config.yaml
n_layer: 14
d_model: 384
n_experts: 40
experts_per_token: 2
d_expert: 80
d_shared_expert: 256
activation: "bilinear"
moe_layers: [1, 2, 3, 4, 5, 6, 7, 8, 9, 10, 11, 12, 13]
router_score: "softmax"
normalize_top_k: true
routed_scale: 1.0
balance_loss: 0.000301
balance_bias: true
router_z_loss: 0.001
n_groups: 4
groups_per_token: 2
init_std_router: 0.0265
lr_router: 0.00093
n_head: 6
n_kv_head: 3
head_dim: 64
vocab_size: 23840
norm: "rmsnorm"
norm_place: "pre"
norm_eps: 1e-05
positions: "rope"
rope_base: 10000.0
rope_fraction: 1.0
qk_norm: false
attn_scale: 0.125
tie_embeddings: false
parallel_block: false
init: "normal"
init_std_qkv: 0.0253
init_std_o: 0.0314
init_std_up: 0.0362
init_std_down: 0.0362
optimizer: "soap_variant"
lr: 0.00488
weight_decay: 0.0
lr_head: 0.00675
grad_clip: 2.0
warmup_steps: 200
schedule: "wsd"
decay_fraction: 1.0
decay_shape: "linear"
final_lr_fraction: 0.0
batch_tokens: [32768, 65536, 131072]
seq_len: 384
doc_mask: true
train_tokens: 389400000
steps: 5301
dataset: "wikipedia_en"
Below are experts of layer 10 (counted from 0) of a mixture-of-experts language model. Rows are named router (the router's row for the expert), gate (a neuron's input weights, with its number), up (a neuron's input weights, with its number), down (a neuron's output weights, with its number) and show model dimensions 128-255. Each number is 500 + 50 x the weight over its row's rms, rounded and kept within 0 to 999. Numbers have three digits each.
Before each expert's rows: a language model's description of what the expert responds to; "comes before" lists some tokens at least twice as common just after its tokens as in all text. This comes from a sample of Wikipedia text that the model never trained on. Tokens count by the router's weight.

# expert 36
Plural nouns and word-final suffixes like -s, -ers, -ations ending noun phrases, such as members, players, guards, children.
comes before: " of", " and", " in", " to", " were", " are"
router:449591534460502519441566482458579452505573527451534593474562544465446517448550461622433437640608483516512419628591548530420519454449507471439487525551528498516474481544491531518456503538446588526594426481475425477503525429565500496499437485423572507555501469521440488509505499447597500466598485449514496491538435485484442462449442528545422511563506418543572570420466543476490428585514
gate0:525549481516506520528398468401494496453585498485528565500526483523410489510604467508446555533535510462601543539527461605540472428544489391567479507512496495447423555469468433496531452533489513475584456610555470553519537513402473524523489561540570580508512475575454442478555465560513544433509544484483456516500545531449499413400523567537460522617534478576455507607520474493521466393417
up0:478508408474481482504467518482497529469436529504474517394538476502448547430497495419574440497431492501520509557501462497483522483462484585513450565452579550454583493474466595526520409480452512504501570520510468363495450490504508495449471628412480539477407582475547483556425536484476470463542482567485542407465551538529491461465467496451537509455551515545455546559446509472503513551476
down0:464481546582467469518510547563482487486505575433529480497609538427465516499421522450458504423532493601417440500456495559502494542484449480539558558480451528478468560467566521446527412543558462483515454539423547388465489501379472496470493617573490556488526585504506477483540527589479512478514547473570451447585384514465545500456502461382485524473513554481571436551550449486536471530480

# expert 26
Head nouns and adjectives right after the or a, often superlatives or ordinals followed by of, such as same, end, largest, first.
comes before: " of", " time", " is", " States", " century", " century,"
router:447488569464537540461490474478515536460517545449542567514578568465540468509442502539456458515514479554404475535518573594471525500518544481463435401489518433505466525625543555462545510528457519572474466531443510514564656464555445484424466404447563491538493576483419531543428540451517467444590575505553527517511475475478512497535540576472484542547464390542601529446458523478496486578533
gate0:568441443491532468505531509408438509542512438426528557508446417511472621524529512537522383441531533640587471524445555486451484556456484548444525496495489626402397553592452548487517449456509453491508601456396514598454470473521487413527438512566472558601469527496453483517499549438524556565491456500486525440504471552555473550533455487498509433433523433527469489561547525370540563489484
up0:534372491509524552546494511466577602549412544518488444562534512505493403508483579513490564492477510556468456380501562492474569587468511445503434524530542487428546526516503435512485499496418503605516561483467460498525427577643511547532530444363490487490534548544450578491406474463527517430567655482510487431450467503467482547508532577462430494505554438465608546528515440605514545494489
down0:508499560552539533533500531552478549525560499443486413510441527593488398500490567557545485467568453464492482467541512456512452447431505512544596470482444513511542577484481504515482540501469493485457477512461434507525617617472433469538513507519511508448442534534540537490525402528496397497534506505459546508492391460531557496460533494413511552480473479612453378511482540518533581453573

# expert 1
Role nouns and surname pieces in biographies, such as politician, footballer, father, Duke, or the end of Cumming or Emery.
comes before: " of", " and", " (born", " in", ";", ","
router:507540515440582473496504537489506468434530538454588570578529512440540476503549488522436422509586459568509416521538567504418517518463587470483460412510546509527434472544564453530439522536481540545556472562441521484566491460470471536429489504407560494571513526476518462564500571521549444422550487474515507542531442425488463521506545578499437548551518490554528534470459496503501470550528
gate0:557467539490533583554544524539574498537609466520510488537564519416461550557570428396390504521548511531492508526488514510488478430443493521509497496500528479471512493534399478484449573575560527544547448566501433575399449503550537534479451526584560510516544431487551442561578486530452460532494546455476482530487468488511453522508477535490483511612532524402524474363556512582488514493509
up0:496490452589475450487479460446497444498548478511506556485388530530481548594538561474597473414548372515533477516549534522449482485544555507546452471480516448477506414504559490480486551488594533474476490465466553567515481598523376497496465484406522493525485572472513512545433560439494391358433548473524610418561565532567443470620516433497497529428522525559549519585506439553522587597481
down0:541609472501458544563379480511545587489536460552408483495449529418440491510486419379528494459482476441509481474410514536562521484473454418446587508510530549459413501529518482473528490472458505442496490414503446522485425495582534498487512546486557561537535464488448530469546446434421471507543477446588580521454466489560531467515490554523545516509587444490479419549422472515398446474379

# expert 27
Action verbs and following prepositions in biographies, plots and career summaries, such as wrote, won, scored, asks, tells, of, for.
comes before: " the", " a", " his", " that", " her", " to"
router:465546497424606546518545518506505509472523484432521462428522482460474413521575486644455421582562496531491435536553575530435556432525583412458505490460531561541464539519533495542469471534401554502533454546427526405561566386568498550458465522492605516501444552494488543464493523528616493440577487510526428529532501401522511456487491582553416554536549501503538497480492561472516405474512
gate0:504467519531568514482525557476505462554415505458393505490429397491465481452496511611534486444573505451640515519587484475407484501568550562536498557393590522562461513462548512500383433544538512485450492550532449529614447490505515620432462517473565401443516477472400570399472510522493506522474567479469489502514445522561478562494428476545568585500614535579469553533531447566566533486526
up0:436487478607573581586498490515524524560503513514476540542438518560507501501541485500495486505486473412555414493547454515427570464514560533514511553511529534476471490552532446498488494569518481465495473525481484509565509321463469498514510459522463481509556562589463495551487429392483481486491461433516546435513470466521455501423442535585499531430537516642504469592490422486461449531480
down0:513401477485579572514532565506426562484375520570546439514407460458409475449500503484543508509517518412561443537470469499562484587488548497499441585480539496410456471442535449549537449499522470601605499509459496530608506458474476560486481576541464565530519557501508502537502501383515540497496493515401543480480531479561546453459410431477565532471547449472509391481484499435510474594448